{
  "num_hidden_layers": 13,
  "hidden_size": 384,
  "n_experts": 64,
  "experts_per_token": 3,
  "d_expert": 128,
  "d_shared_expert": 384,
  "hidden_act": "gelu",
  "moe_layers": [0, 2, 4, 6, 8, 10, 12],
  "router_score": "sigmoid",
  "normalize_top_k": true,
  "routed_scale": 1.73,
  "balance_loss": 0.0073,
  "balance_bias": false,
  "init_std_router": 0.0393,
  "lr_router": 0.000394,
  "num_attention_heads": 6,
  "num_key_value_heads": 6,
  "head_dim": 64,
  "vocab_size": 32768,
  "norm": "layernorm",
  "norm_place": "pre",
  "norm_eps": 1e-05,
  "positions": "alibi",
  "qk_norm": false,
  "attn_scale": 0.125,
  "tie_word_embeddings": true,
  "parallel_block": false,
  "init": "normal",
  "init_std_qkv": 0.0238,
  "init_std_o": 0.00466,
  "init_std_up": 0.0238,
  "init_std_down": 0.00466,
  "optimizer": "soap_variant",
  "learning_rate": 0.00286,
  "beta1": 0.95,
  "beta2": 0.95,
  "weight_decay": 0.057,
  "lr_head": 0.00439,
  "warmup_steps": 200,
  "schedule": "wsd",
  "decay_fraction": 0.371,
  "decay_shape": "cos",
  "final_lr_fraction": 0.0,
  "batch_tokens": 65536,
  "max_seq_len": 1024,
  "doc_mask": true,
  "train_tokens": 368200000,
  "max_steps": 5619,
  "dataset": "wikipedia_en"
}
Below are experts of layer 4 (counted from 0) of a mixture-of-experts language model. Rows are named router (the router's row for the expert), up (a neuron's input weights, with its number) and show model dimensions 192-287. Each number is 500 + 50 x the weight over its row's rms, rounded and kept within 0 to 999. Numbers have three digits each.
After each expert's rows: "comes after" lists some tokens at least twice as common just before its tokens as in all text. This comes from a sample of Wikipedia text that the model never trained on. Tokens count by the router's weight.

# expert 52
router:544474496519539452531549468560549452508529485483519514428504527483531570495414519500449586613532488548607577488558514546429479554441565593527466501449516486424518541471482494468532463519521561445521437474547403568444561436482580518494433492451492517496433563566482546528458515510491411570
up0:460520521514429407483601413453507472487389387546521399484540491519492489501605530539597488534524550499514417435488462527466438525522510496510460496524552469485558608563563502463510444480469487501524454520470498537441487513488510456542550369488551493538498594426386607473445410503553548444
up1:490522491420473507578535467615500498508505540551500531438392524492570545515479493445503456549502494535489547404560486448423506466469461471556521494569511556539437550523519520484459478491433463518605414525510478609441491474448481523465496445452485516506417490598452506538522554466476398575
up2:549496515510477505528510526531563482569515539510496544515527436579533448502479521560569498478552481518447604505487524479555471515514479558391536458596472489564461579530493526491575591530539467431493476538495449516442606503465522552461372447559507508500491431445487545494498556516549531493
comes after: "19", "20", " ", "18", ":", "′"

# expert 49
router:521539514597506519520467514473476486410501476534543521473579516549499490476564483435423524426482525540385539527462519482500433662467462536339501550453483494465517492563585533437520497508541496635533498405493524447489558602407456459566486514374549543492502584516562439511505454466521439494
up0:516437502490515501466408490427433435484455505526607479507473448477463459551543527465475505460465496317483535430448484439514509549532513617475505510417504560474494452458591439515522432475592452521553443486552459552576492535485419483554537502449482545477486557559528486477515517452580557482
up1:552543488409427501535464442508518528489537490471473514525478493502402480516513439458505484476484475469440473447498540406459511460591396395513512491498497487512562463461490520539550464507547459482505544535473553505479557487510453485511476562507508411489552523533468448534448522491487444648
up2:515544520472522502471472490538519565520424448512523479520486429498484487496438509505518350494432543508528518567525496509520473576522522501438518455412557498516478525571553534493554520439489499568529559450507525444363597473507444487476421513525363459566499570494454559526458541484554454436
comes after: ".", ",", " that", " where", ".\n\n", " but"

# expert 59
router:566521491522506442523466530537535481574492432542553371427489512445480445562484397556527507627428523457543495505561401526588451497478434414370569493446514501539473551539440476472515498542538510596566513491518526511470418491517533602462485444506502569579559548532404508438512487549512546581
up0:493591417470522469466493530499531459518508397500582484553454518392578485486477470555449567443452431478508599491453449512520406522581474508514563351558491504458553527560496477535499430586600507615386563489438461409558524483507550545528494516450426462564404597566537474506462524618479561457
up1:366356513536489521475495456551540427424442462562444507458547564492500390530480484514461460463511405430510488550473488452450458551508391498571534498444506478489529464520307531574549412521534504520548581548475579543459502534556445558546522455619590522560465438442520491440577549518485493596
up2:490518517523500557518472538523545559538523396509435511522437511562435511466596494472491546475439511561438488513559601452548530482526500460502552459439482495577512537514533588581490611495563578531457496505573565467488563438472441452438555522392421428564497624477467466480389537606522509570
comes after: "1", "0", "2", "3", " No", " one"

# expert 5
router:542498506514533480525488560554526405514529497594499378527559506595500542615530472442504440560485467495439486498520480514430537514467376528425528551414485505584500519578508421521546506459484555528404544472539523521475514450489531537451504513478605527476477527535562464548504580564432456514
up0:559454520565543469383479630460476433471437621477500522426512503446488500489485604373523498550460451575553487534412559561496541438470513507455546518514556446549475500421439509512538592540460534490447434515508528486473555437535559425534464516435470490445489530549419396441471494516493540564
up1:448456448553524420472593472532485519525396495584519514552497483542531421464523564539473471505556474491511484486444480417480389415446443541451561483501457551488416607504555500482508461505546358509480444531594505497493430495485515453487480522426414495372474556551545468473598371485555619540
up2:537598415555521585482543561544453416509487517464435374396516511507579434384516462413416489466487479458504495513480462577597470514572560410469462452495495469527476504574570417560437520489495548492580564604446532467395496542508561493494570482564496519545582579497460504510442468558529528493
comes after: "-", "\n\n", "==", "′", " |\n", ":"

# expert 21
router:589502433472557524540474584490511567500578506580533573443587514526580383430480387498516402452549523495564512468508459513452403509535561561428506570476536459493495513522524412509490575532517442520495445529522433489517517461469463560474507436479460538501553505541519456577435514467515410526
up0:473466492526599494394459430555593519523445522470527592461530434484507477579500478469544509524445495512505402416385465458462525542484548466562546474551442414496453506465549466522570470507523486552453407512433414456492526575453394544409505466483524491570400571474484609519527577512541538500
up1:451484482613462433517471559478448487499550446431525507558536510497442487472519468526542435438551462533593452447448475535482522540443551487436449467486574532409406573570604564439547612425470471591495453488554482390507558537468469461471514588491441516571467495475509488476522462550558480558
up2:453453479536537608496530483488457505551599491557452474438475498544546469581587626477518513518392501583485500499521599600528592530598528510620440523499488494496483422580448473527492533529508478506523577442480531505435561563446423531475453531502516414527499429568494476495475486442503509383
comes after: "\n", " |\n", ")\n", ".\n", ")", "\""

# expert 11
router:519592484553477460479563538557485457454447474501585457534490505466423535531413445481416471538456580546612600505487508571529489585492475570429524451472615466447466498481544513504587473553530465560468454442582476599531523552528433468483348421485545606537633540502580439594437429451518510518
up0:499605501489522550493475468536425488474446437530558528431576436448555425422531570474552548502538499490437514487415522547442460442491509495399524489480448489496499555485461435607444562538472479589489440496427516468521469455498505466481433538461507541429517525513473492506471573520499453472
up1:488518482574554447421477538556386516460521522550518499490549482491551588536520511557482481515482519441492533577549556465507460543529553507450510466471484519484518535455597450553438515514554485433551523475423557457526476564444528452529425429460477498489549504440555505403463472540514613501
up2:554561499516372477474502613522468544517469496489556528488533510454487516540531537448477565579426578494503464557527454551504532444532445561477535543528549501565606449555507444493482550493484380512467484532491464471425455419596460507506506520449563413551531502556569505436574522557538517485
comes after: "–", " ", "00", "-", " North", "10"

# expert 47
router:516482523540525448446451520554333562531482527421555509565513467544508571372475497502469499525533486521509524577499592407545516513474543524429499559453529406572486488587450397510426444499500511523472607508524406527368560530553504642546518528513399464485527506428538554469476566544490428440
up0:484538481548529502482455554513558602535411545515526451521513417381449549564580509435421499498565605425531422532438512463539493492582538436467418491563474479514550524503604464434524431404481465602542533486504445520516461472528519503437532545583531553527520549481459486436515489540519405568
up1:456361524567544514431539567563537539488507447429476489548434555452601532470557580548487585428537563527606547595469545546502481516517527461553499484444534535537511519551516464508523560488430502404574494534497496548545506535582537382400542498533525518504513494522525470541477623521446501451
up2:444545465574610571406439565450500468460596493513533521497499523517460496495441527593491432496536498505616574441490509469508532458531500456469605606501493495575510541384513439470553422497509513331588468563466475491428484597536624589500511624552532519463439421476495501466385464634453515525
comes after: ":", " of", ",", "-", "=", "|"

# expert 0
router:504476542487410465480469514551489506486492580482509532630493565458410556507514560480522414498385535523597549506470395504517516521526477544505611528585475479551510574555505427481475504537546414517438501485399396466375586423497477582499498441457485491544465465488479529476509536486561507487
up0:482466474452488416474511579541512535596516459429405520542503472542494516573515476620432436509551440518529441500491498480383516502457493542442563473464620441497440607540506487471515536519441480513515498603443440508501449465523511475479578448429474469545418519419494506510498397562538441520
up1:470456547580480482516520480584463459521403482477422520538525497462427532565405540457562493487465617484394462594548486444515539607525566523488436449487421477485514535469492451521498524490635513555414450389436528396467492508509503564475461529404409499528454492481537498435624501464482444488
up2:541460415524629429446468540518440571467578552476532551569420477572420476589571507414487584506538461457484559552494453496512504510566407361494586463499380497512564528494513501496499427443587494602467607493549454539439527518500492448510462546449469527564525497508467551523523494408522505479
comes after: " in", ",", " |", " January", " September", "|"

# expert 26
router:508570552522454510489479478543424448487532576451536441419491517516479468444516456467403464501513607452458545520473507549464531556491431510486573659462518436505526540409560549404480559473554430580567504466614478499521525430385515551550502510510506563575534559528440493540600464373535493458
up0:467559550560499518457463457523492444536495476434543520473452531506488554439547523486504538533492533455500505492507449472562466624464395486487445425503449408440459536478491477451445419466600509436470540547424586459428384463531520473513565591526483475463504375560452529479439515538521501483
up1:521535665423495449481538552517525483496525502563525514491544544436476545425471443495397454491413483439501582487452456514446497441468591426518511426538459458457462515533448495508463547477492568551594468474401600517491434557504493419514560492475515414531523565550577447429539530451470457493
up2:446435477525514444540551499351456503440457485492536514400517472483464516494585478490427528600564573543475472453509562486468511594505498491551419453498555547552476526460635540552505509497428492579455451501560495508441512499491472557417569455457544458451523497542433495494377556501513460454
comes after: " of", " in", " on", " to", " for", " at"

# expert 6
router:525423423549413424503456455492439481479454455550584522457534465608384494464491483558443574479478579483585573605517440427527392479391530571447542470457472440601476497560409529490523500627412496543533485468560445484515560534427565501490523480528499506564590578522497446518474522425557412521
up0:544476440463545544539501472441479502460545532516459431542548477563471514485474455455493564481363458460554523510532468500546464552534570398490415472445505514505416476614519517546498481586472503456504493631546499547539527552427561382533443594454603504497534422470551501512502420516530487569
up1:483538475498457540543461453516499531484569510478501504517504437538493433515487541488520511466476517520565540503459566556575485518616560557422506511472616556513530401449518456509560510513547381583479494520503463497454473471504508506497486549477381555476501436505411629477549461494521492519
up2:386504460572590541545470456473471516547482506465474536397502559510516533523543513570530464458446497507593562501546487467444549401468410498418508438569486546504486504448508434459531518595520538557518505491471481519545475556433496542554418544683594491506529489462502384500519520504539402557
comes after: ".", " of", " \"", " and", ":", "-"

# expert 35
router:492527556510549467544571524547478573424561489527441540550505514495501631621519490461464548548417558501558605509410473554419443552503437482490586494492530450442537582513472470490528450396509508534596481533484559444533545464483513544524396465587467518635564503490429428469427457474447444472
up0:554382497577527559503452521423512468480527568508475460420496453409527537485535511469581383484462592489491521528480462548476502537517475543491437489497442457446437523599511469482420446534593537615490531404497536520470530418460517499521493480563522440431554402523530458414462506435494502505
up1:413552466626496467441543535523425463439476489456508513495468456502522604420487488507480504578478521591426479436561521424479547495521531556596516520549430467572558567442399576532445539432507484502468551472549517428552492564486574467510509532517501533497431499519431502405462535504488508421
up2:509592498558547525509520480508574503433490451497491605483476482511493549426518508460529508405565539468566413496517515464537470413615517540507515433501494480516386537520437479501520551421532430492491416443562512576538516610457519458537517457562566517451515458486538438430488471481545440561
comes after: " |", ")", "2", "0", "1", "(s"

# expert 32
router:452523518591498488448517498478460515410495530530509558521518479458485438458491443535477448580474552510502427507405476540434459504451466556487480523449531462535503460505551555443529525614512439559436461478561448530451544415443471536489522430491521491479510578543373527533479543429513575537
up0:488551455483490473505500484558499573564531454486497455427557575512503509549515492555507492364561555488449508507504545518508509519464482451498545454516505515429504473474497538612396574419471493526450552454528489539462534549484459489543434490558533457485469534462543432463507476480504508431
up1:592505388469619402499454499502568486601512518522574414511486447398492493530524538498480529503508473494473455517429491397551428473503501401510495485516513518508457401525485463628545446541549523475569522507487480554508569434537559538516543501504450525478443490454475505455505524510650473556
up2:499475483483557478570534471553467437568443460469542505491440537579445529494546540499483579543393448466409458405565460485582464471489470499421504400545511546569532484501524569504451481474359499510583493514449516486602563486496535569523569482519471433581462490566556433523415502452507531577
comes after: " of", " in", " to", ".", " with", " as"

# expert 58
router:555519518467441514477400508662473446499477540522474341551398523563467523499579591497426473505447545430574441466587542553539598537460523510574506561559516469491457512510476469515518456523539489424385398476630456546502489432468530514550467473458504507546499557546486518528480474493619459534
up0:485461571481462549505495380451444507507565488485477438447522506538533454539443638499482436448400430551478512469478503559495422498433495471560465422461445522430443520565470506535422422524534472558471487494614558488506508452449544471472452438439570519532474493551585435400472479496478486537
up1:518488484485415555548402525435433508442534528485466490423456579438493555414492550507449471493529595538573504566451498565502489453540522498528447542495503536577494496482543507492540427637554484488517516506503456475564457502540540531572498466437441517530564441564555579497485593509526462481
up2:471530425573440502487498506530519612584517607447467426482545519476539561574457559535561567483580517442462476585524508559448510483485480515473456456425425560427525443535528535439578470491501466503561458470613521451416543486516486556428505485401442525380445509609534437488447481501536497545
comes after: " |", ".", ",", ";", ":", "1"

# expert 45
router:528519556499521542573456491451524504489513516508575590507491491458598450471472533385496403527397425434465403475517580478462542585440533454397457538477445434609487630438506528501477554508452491525410464458495436481467630539489505564522458513462499496584507534527446479593474495365537488528
up0:480601473476448481537487491558572634568559439489469526483488495507432428690528528511518545497503358530497415490513529478533568484421506447456566492498491603559412596537506557500452515547480492545486439457509580437499640484495486439495473517549447435494495459466402527495467495533429492559
up1:473543497469553572459491503544561544489517484660568509454541517589542461503517402479514489411466453580530394408603519562514478561559485513560455495503481527519488555502500577401563551531445556504449451552487453461451540572494455482605471558446502465501526490548503474420547570534555521473
up2:531398420496513659458592522452481524489492461459559462487425572502555472452500435414444487549490426526565502419484456482476529519415486524504499507514480537492471447503596509437604528528561405535498487418510475467605503470444478412456416386547509486482543513529529546495464531516505562593
comes after: "0", ")", "1", " —", "2", "3"

# expert 17
router:502470512467463464358421495517524438518525502515489453429469474472514564467499522544458464559435439485495494511510553543435489520552408538488519465514509471532462556503532390361556520451576463473540425507477499528491498527483445493547458506473542527519488525515521458499441479505509457539
up0:469535497522523435528365553460452477517539501431481386580439407493627508479484502415500530512471578490522563479422470477510570451485385513557494543473549552577534423553502467539506563557452518602470510546460534560565406546424470514480494468495467490479491570491479466503456516546484468496
up1:516377467546571502442481451511515447563428515500566428424516498462502395418513593538442583474471589499498504462564467528438500467556497394508487464478455503484553484550487421531530568474501476523526516555461466488516522527486434543485540515475412516540413432449556524481517576468578454479
up2:582537574527513515507480539466522474518458546541511500547563490518491544527626480447448561504557620572575474509408426601567466568510521466408522523515514502424404511489561550460529522515476544460442508495501534505546450530556491504483463598523451449471535423453496375496469449521519607493
comes after: "20", "19", "18", "17", "–", "=="

# expert 39
router:550557528540428434536469539615523583511519487512548531440458515498456545571616573547324540462500600450431475507579432451398464552464507550455497515522458518482484484467472532507651503512436435544496451578517412553463578501497593561568520546516481569537544461571499575438466487476553521608
up0:531538459596534487434538524520642366486561548477506524454565487450549548472511490493484618398495533573468525578460477539440454448505648428546497491554575580477585487509602446545502512557429452490589452520510499466435498493496461497451530470448394486461528462498577429409430434474512537529
up1:513500552530468427441482506531489456525524582498515501495529459483516492570522448572481514521527525543455433495513531577515558637541454470339404464572441523433488481425508439569586405537514441516620558486517466502516479469472510580477502495440453487443510562456636565433456564488507531556
up2:502519536480475522524457489591608510478548427472503518499463501468453536567598500422471593490529559507558492396420487442430450555425459513461490547552560421540476478589505531535556400501508473470509458408467587514491583555500508494521506535482495483501531551451542519469533489489487443442
comes after: " ", " |", " (", "–", " $", ";"

# expert 19
router:486508511564465464472512528529466450500495502469564478487527580496472426519531543519429567506504436557497564525451560347416468470424588570451583532509441479440541483529501575457642569420611490514480443461477424461421636459448479540553385509537340451557557476575512456529467540378527513557
up0:492469499473553491457468507529576515569616555533408561563523540567474606471522568442464538425519459462587566480419538486530405571554362512515518498588444536517553605550482448494537451482565477441547568536465578389520587390543445412421487477445458423543478510370509389494529527482508527531
up1:520532486614568527550482505530485480486488456538551407524538504562532463446528432429437590590482368555528521435562453512483507465461448505528503468581568544421509507554484475475545552489475541449558559501410443584442509509450542567572508584502493490418554470425425467461532446552559474421
up2:537474538443518449509573543509414537493425497435496490492502456514435468629433489504561527399527546506569399534446495432507534523420420534466500523567511539416508560424422444529554481512507500486519469516497475505419500442577591553457435477534443541592411398459428458554485503502472548562
comes after: " ", " (", " \"", ":", ";", "="

# expert 16
router:482439525538562483425500461447496481503545525535526437535491567477492473459561488371479496572472517467529403492497482517451453511565496557485458531419519444490488552458528465411486496542545503560415506602567464470541505492437469515516383402475481540440527547511354490507450536501462547576
up0:418532524451487497469491610493498528474612479500517484503472552532535565403525527521515529603553562398461481533420549587506411538401501442573527473490566426465516542467415531462603498525506505478493460564424601486531498558586465527503475555506579398527494505500511470477471471477501565603
up1:585536497565518462561472574457540438516600549560579514437420515512517471452485453403479492399520462508479452515553504403369587566517546526457535553469460452436504573559444446496508496505441508572490456538432536444520523535562392469575458495459544524468505443446537478528468563514437629362
up2:446535420471407501487446533450506471452572500513426472430514533547511427341453536510503404478510559431547448511497488534517479508514483407479457546435498583517522503498522561521552385469522481584454588592531545423533585673489463398457489546539448527471557484471495570501537521531425451476
comes after: " is", " as", " was", " a", " became", " with"

# expert 7
router:464496532479534486457445497591516464463487585533440528538466512477558462483436449531540576526444476569480465582540550500498513568487564533493563450510512539502456530519458430516497437521427404530454470476553557488494585504557445480542505489480533498552560558519497535426527548485451529596
up0:455467532538616540464505572496538563503467519522554568521500468463419513461474501549505542477495514502504496403531489545546525525494527404470584596556511529506534555585552438451435542509461494485518570596516462444498560506481482557500494525395404491574551466523569613474508460469490481513
up1:480469479525419425545422530657523600577439440591549450477433481532498442503561565577428469532489478483506437479519502509578536506473544479477479480521510441523450577577485541556527419514451485427447461533507489385596505502539578470532417502514449534568516502453438544514562527465512415420
up2:549548572527544466506539467523516526491489575586542451530555527509510563542556501441455484454507482399510494468466505597490462450581402552464559430434495569474509477424538517454508550474505486450576502471499424543524603364491525481539432430535394478416522536491576572588519482491427502533
comes after: "|", " ", " |", " |\n", ";", " October"

# expert 25
router:557500570481543514529416633444450505498596632609604431560526529429509474497511497576545464379533396571465522539628509514452469474469353516537548597488482486504433560513552459564521460462394519510454396499531502542521460488504455487483495471447474577538517524573449502502442520456492465487
up0:529382538553446564529407572452500498466536480465544521412497434503556535525456520522495571494421506540488501535543510572501564548514472502454606507478465548579380511532548545517460502558413519531478447407528484485424565514569409490622521545503558592584444457506442430520436521420563469494
up1:533457462463467420511456606560476525446523459594532486447575527541537480516524491545485504518569562442517502417469454565517469529503399556510410543493496479426562511609427510420468497558549455492481419541555521462488517465518493467456513513494440494543480408456521466533523511496543427475
up2:449468454501490580510467535448461446531509488428521468570463541472509482443450565490535482446599525494547462556455518459652508582503488484517478473547509469541487517566494468562480531552540522461572433457515470528468568522511517426552504500500523453452505485419460532526476517444557509556
comes after: " to", " was", " and", " he", " also", " He"

# expert 46
router:491512537544432392462518552488484602469470537460626616503530445460554569460413558465460523439496508425469478594462543467457454526498574514436455539410516446528444491505419373519410482470594387523467486515509538582421536489534505584473484502567467488551547444505515475548484473406456473519
up0:473443500519509554467514573473537610495531554527619431496522405458455566471516503477460554542544525440457436498486492517490491487559550618490393450435418431546515482518400446525495565467547500473532521523582423445513440558557485489506493491529459423570498524533583611488582506526520536446
up1:540497474495497597501502455471505546497440549449504497516512396542550487472529504561514412420494554508441554448445518454495500467538507463500482523527567470553440513563543526423483545473483484428583424473566432479448531529482484537451482467454507526481465489478483485474549450499529492530
up2:445521571494563498440431468488500571428470471524396537493586462516563465570506532455544401533600622570383504463469530590441478564514443481476552402525493461539532603479542524490418577426470484439457464483492539497556536436405515438456455595556508453407485546508471557596572486510442384505
comes after: " the", ",", " in", " of", " New", ":"

# expert 42
router:451528547543474403515378485467465521363522474527500445512514666449551495505484586450490499492437568501423628501526461448515518603535494461516484576515510429606420502518475508520485483585581464551510526449594480495508518531433410465514443480474528551516499489539449580437507494448506490511
up0:488411473482510536538431394459472445475513501511449486525447533488535433521448565417498500514495507526573497493458451470473545418487475533509615413479458517586477497510504515457461485500437621533561489478475454501483606465482504401578551481494488534487503462449436488531503413511635493623
up1:572494532510476440548522444517434576476618475475466529448462479600496435562487502415466542491442469500539475438609516519545491608601551511496493471513507452498578406529499461574637453504488408498545513456506508572501523529429469450485411470510544469475432450507468427501620469432527431469
up2:443519534641513413498512522563515449550484488482506514469504553517435434560422495449559524485471473432538508512402528488530489570544468450537554417578458505422448509460511451438456511509464502576493488514482596436456522459405473556530531474464525480470510471505486486437559450374518446511
comes after: " the", " his", "'s", " a", " its", " their"

# expert 54
router:493489559536396554510459497497464580477506508528513451478490615597490496505509442527552489485532527538551520471568476559497498609444479476460604560484426590578454517493540428529480484482532501521489527480397507618607540524421521566543462400443562433547570528462431504423509503491511438484
up0:521458542502434517499532460568586533511499534573453574488442503531621481558517419501457495426545631556546510566506570526459543561522490472541559420466529574449492525493522546545590419499497527522529506440535520476409433469541423461510510595448449450497426536471465487441431484593553508453
up1:449550434448447520534624498499525361464448545524513486452458407478442461566486534550530546511437452527519482592513475560527506549519497440522490503472553490521535533661425521439517515520604538488467558553577511547498552494379515606513585414590433540465469545465501502481527488460521500570
up2:478487501627511506516578438452403545514519472528490472463520514505538390468501515525479559497460509532415441551512546486506532610534408542448508418490580474508478461530551506443476498508540582448478510537513529513498536514583424422471530454417551501493513439534434497532531557504563497474
comes after: " the", " a", " and", " of", "'s", " an"

# expert 43
router:569612462542429491481399460475492525567506527479512435521541560511491436482540575435515460487393462639461507508490461437525517546540535473496539549474555440623568553522421438476514502529432445519445445529446413520490560618518478505527467449524559503545540538488528467504468477466564487529
up0:512507523537522474577532510568500468522420481458472475496539499574440487443535504397487497526390547534474495562593575483575472475618495472470573531495511517568501455554453560535441515504494410442577529539506526490484531517462518592566461529504437483497466484472473452620574466448483572518
up1:411467504475435424463519518548455424522562507490561555597467474494459524575549424417553544486524468526446407533580499547497517447592457407528523591454464451494513550554509585474589455586519494432503624463505536417585476568570489498460545450462525479394554477453523474480502536485479509549
up2:580584535476455525479556468457458489465472542438491531453483579456591601489433451544501502391433520494506569482544504458518468519602455614446459532571485506506576491527548527476610489509499548522462477561543510437450521542570475559511608537452533485507496443483524481435520442443577482526
comes after: ".\n\n", " |\n", " |\n\n", "\n\n", "0", "%"

# expert 30
router:509509522523421480478518551496468431474576531552467435546518488576523468424510461478423589507439522420538591567542505555429436501419506527504483484501506491469467489554456481547571513463601555414444417429510442485511505395382567602521481461508537559517516477487459518509408501534587477526
up0:616441458385513447492505572471560409498422482473489585553452530510492419493553546476500523516499592408512598484504519534545452510556571403478548449500546408507566563433572536493437510402524542590506506528558467473507550500500537574518508502515428535519598544478552463500569442579570465503
up1:490459587484441439422537510551468560530485543462509452556503504554567488570568480450503473453527522479372440475497495511470570607467551555493450442332571481497481482528455485528422530498464463532494517493524481460533524484545421505412528502507455494484553542513537586516482591534458450506
up2:557515603508540589484499450555383501500649544533473517541466538434543496488426543630430516537563521467535512454559540516532517511440494507472444553436618478558543433601451502490464494513516490534475528487543452465534503536453499455428498416355478455487523484467458548555564471549572511577
comes after: " |", ";", "|", ":", "″N", "°N"

# expert 23
router:555568462464443507408543494537488582474509562566529562537577515558449512473429512434510529494530495576525612437487521583441477455548487455424607421505514521499502493492506432479405418480501503520412465430447486466445521533423556519526517480470513614476448588573507515456469489513471455487
up0:493492508526440550373443438495575546441522486521383555586498547579501583544489425381571536441417444520486528465510474535497545423544483551540570516577581442542469449575371486407485459591420457455466528547516526556394508557488576372584425519485487514543522475568547479504536484525493549491
up1:416517493462485471547479495457394544465587488523473515516473496406553440507495583581509423531496506467499544563412511526427426549564478532447561503434478507545582450459447550552454459540515408469497397419532478500527504428550546488532467572512419513501506557394557507584431466443490518529
up2:461616513489543497521603520506538479508471577540496453565524475581518529423508536493458445472569572525434511411429497489433498397495419413620425604476529565499512499500492452484532480464538511552554652456495541524548574456529507583458501571501428517482552527403501438433514534435414597499
comes after: " the", " a", " The", "The", "'s", " this"

# expert 37
router:500499477508494554532516532566510549525470530522648569448560491503580475451496494569489519460456437475443500547474475533387438514435530496485483574477600462522422522513444503523445497537578455449556423443580456485512513446556508606517530471479421522554438541538531531485477554507460472501
up0:516532496558630564528463446450510415517593564569506539501515405634475477466574548489460596450545525427425467486516527453478503444473500450492498489516476549566551513582513503375484442536541459461475504462515550523499534563444503489460596552496523428481514501390521424425537543522519475450
up1:479547602536457533492430454524582533481551491494469489464442501527556564547477464495609474450482426504553622497463554516541495516532516516468465567502411502550509425517489510439451571394535438530453481566454441422536465516461541440466490520545598481491493474598520535505585424459556482612
up2:568533495494576593496457537464533544511417507584541509516430493527448533596550452481495532442470464570423476536559468522433403625519454484506421580478521567433528499492506558544439446534448486505522562561528444494441448492429432561457530546474509519431444543485512531472478433424434478540
comes after: " |", "-", " by", " J", ":", " USA"

# expert 60
router:505522529599483521463489441527481448453473495487483417478609500513540445483586512585467423518467536479571497526503547483431461539408541533502603592535492478526514460561466496574613530554482569518531452503478488492510570548388425558569362413528519536522553557612536476488537470467647487464
up0:603463444525488443520510374462432515462423512576498497456541482534550473433487586530456537433543443430593477511452571454557504427591449479515492533599422518538488464503593479504473529508525503516474521436562451522438447412449568642499537506523510485515476482522506478521434473632467582495
up1:529453470486526509474506420414517564481431506518533480540578455559516492538566563472494552453484549449466620468471522502444521505445455386548395527511517424357584526405522489547460488451516450510429481542425531482473499521424464607571513534418537395452503522496524553431547416476577475456
up2:534520603573553444402439515441452449496494472445427450477567466479475452510449468494547512563492542453420438539468526508473523595481532472531507507548647399512481556498511552590596452553430577568496479530486564498514547499492471538518495432522314492491472497540520435415517451472565578495
comes after: " ", ".", "^{", "%", " (", " at"

# expert 27
router:571524541492473444471491518482501618519487507616524477508543507515482413548473542454476431524432504549488557481553513535515510581578478474423557478513503420470408506516550364445499486462497358526497577528455526526524454475555523538445501539368553497560595507493439503440511462479463393527
up0:534406455454570465544459520478432571543497508496535507447435450409485565579494539471505565439437528579562470505550374466477460491533513446471435533585509530497409447549454596546519470502524482534418575501495666481459474427470494545520507526501441497506493498449485470534433511447494563519
up1:483551526526517518542453504595419516537479576439518486462528520552465524472504545556562495506552558576410451512524471518490535473510444504535474520503486483473445506528513593457527536461492556518432431467442549498521464503440463563468547526474505500479465511469576499416473485510504481455
up2:432453542541631508520512456619408580486448475526548505591492484500479489491461457519533517529464515545455547475592534464408488531444460446404505491545583548495502532533505570499582407585421596455544481495434491432562588549516537503475498445494491549496564527532491444589461505535449592494
comes after: " was", " a", " the", " were", " his", " been"

# expert 9
router:573533523424538492543447507542480511458525527534574488498571516436511516463554470499468503470474495493550451537519497496461514608457445475559577458386536466444462452527515401568539457478490499513463426509469465602547511453489499595512498447559514540532618488475459491475493453467484406537
up0:481422499500460460443472508473551495511554491438483516506526553508557531488494555547411498480550520436521448470540467552492467595515417424480488548511508515589472472465454522517549525537519434563458453457511511534462592564530471399455459531454466562464508414399457505503519434631432421525
up1:438526562460503475543526618534454434434502572506522507479483542508564539447511513548455470477407488463474497503467455468422474503530424502589503523488426450431488538530520452449517503512600462371525514419522542505411565487558562577505463470600454518566496605509540506520544436528517444446
up2:497541543494408534459509485473584432456485563400599471524470438571440525422535432503402452547522534516495494592412490521446530473505463489489541454509494469536581540465429514465614472497446498519471432484477497525497538549584443552511416566417501569471525449482434428539593535450426480378
comes after: " the", " a", " and", " g", " m", "'s"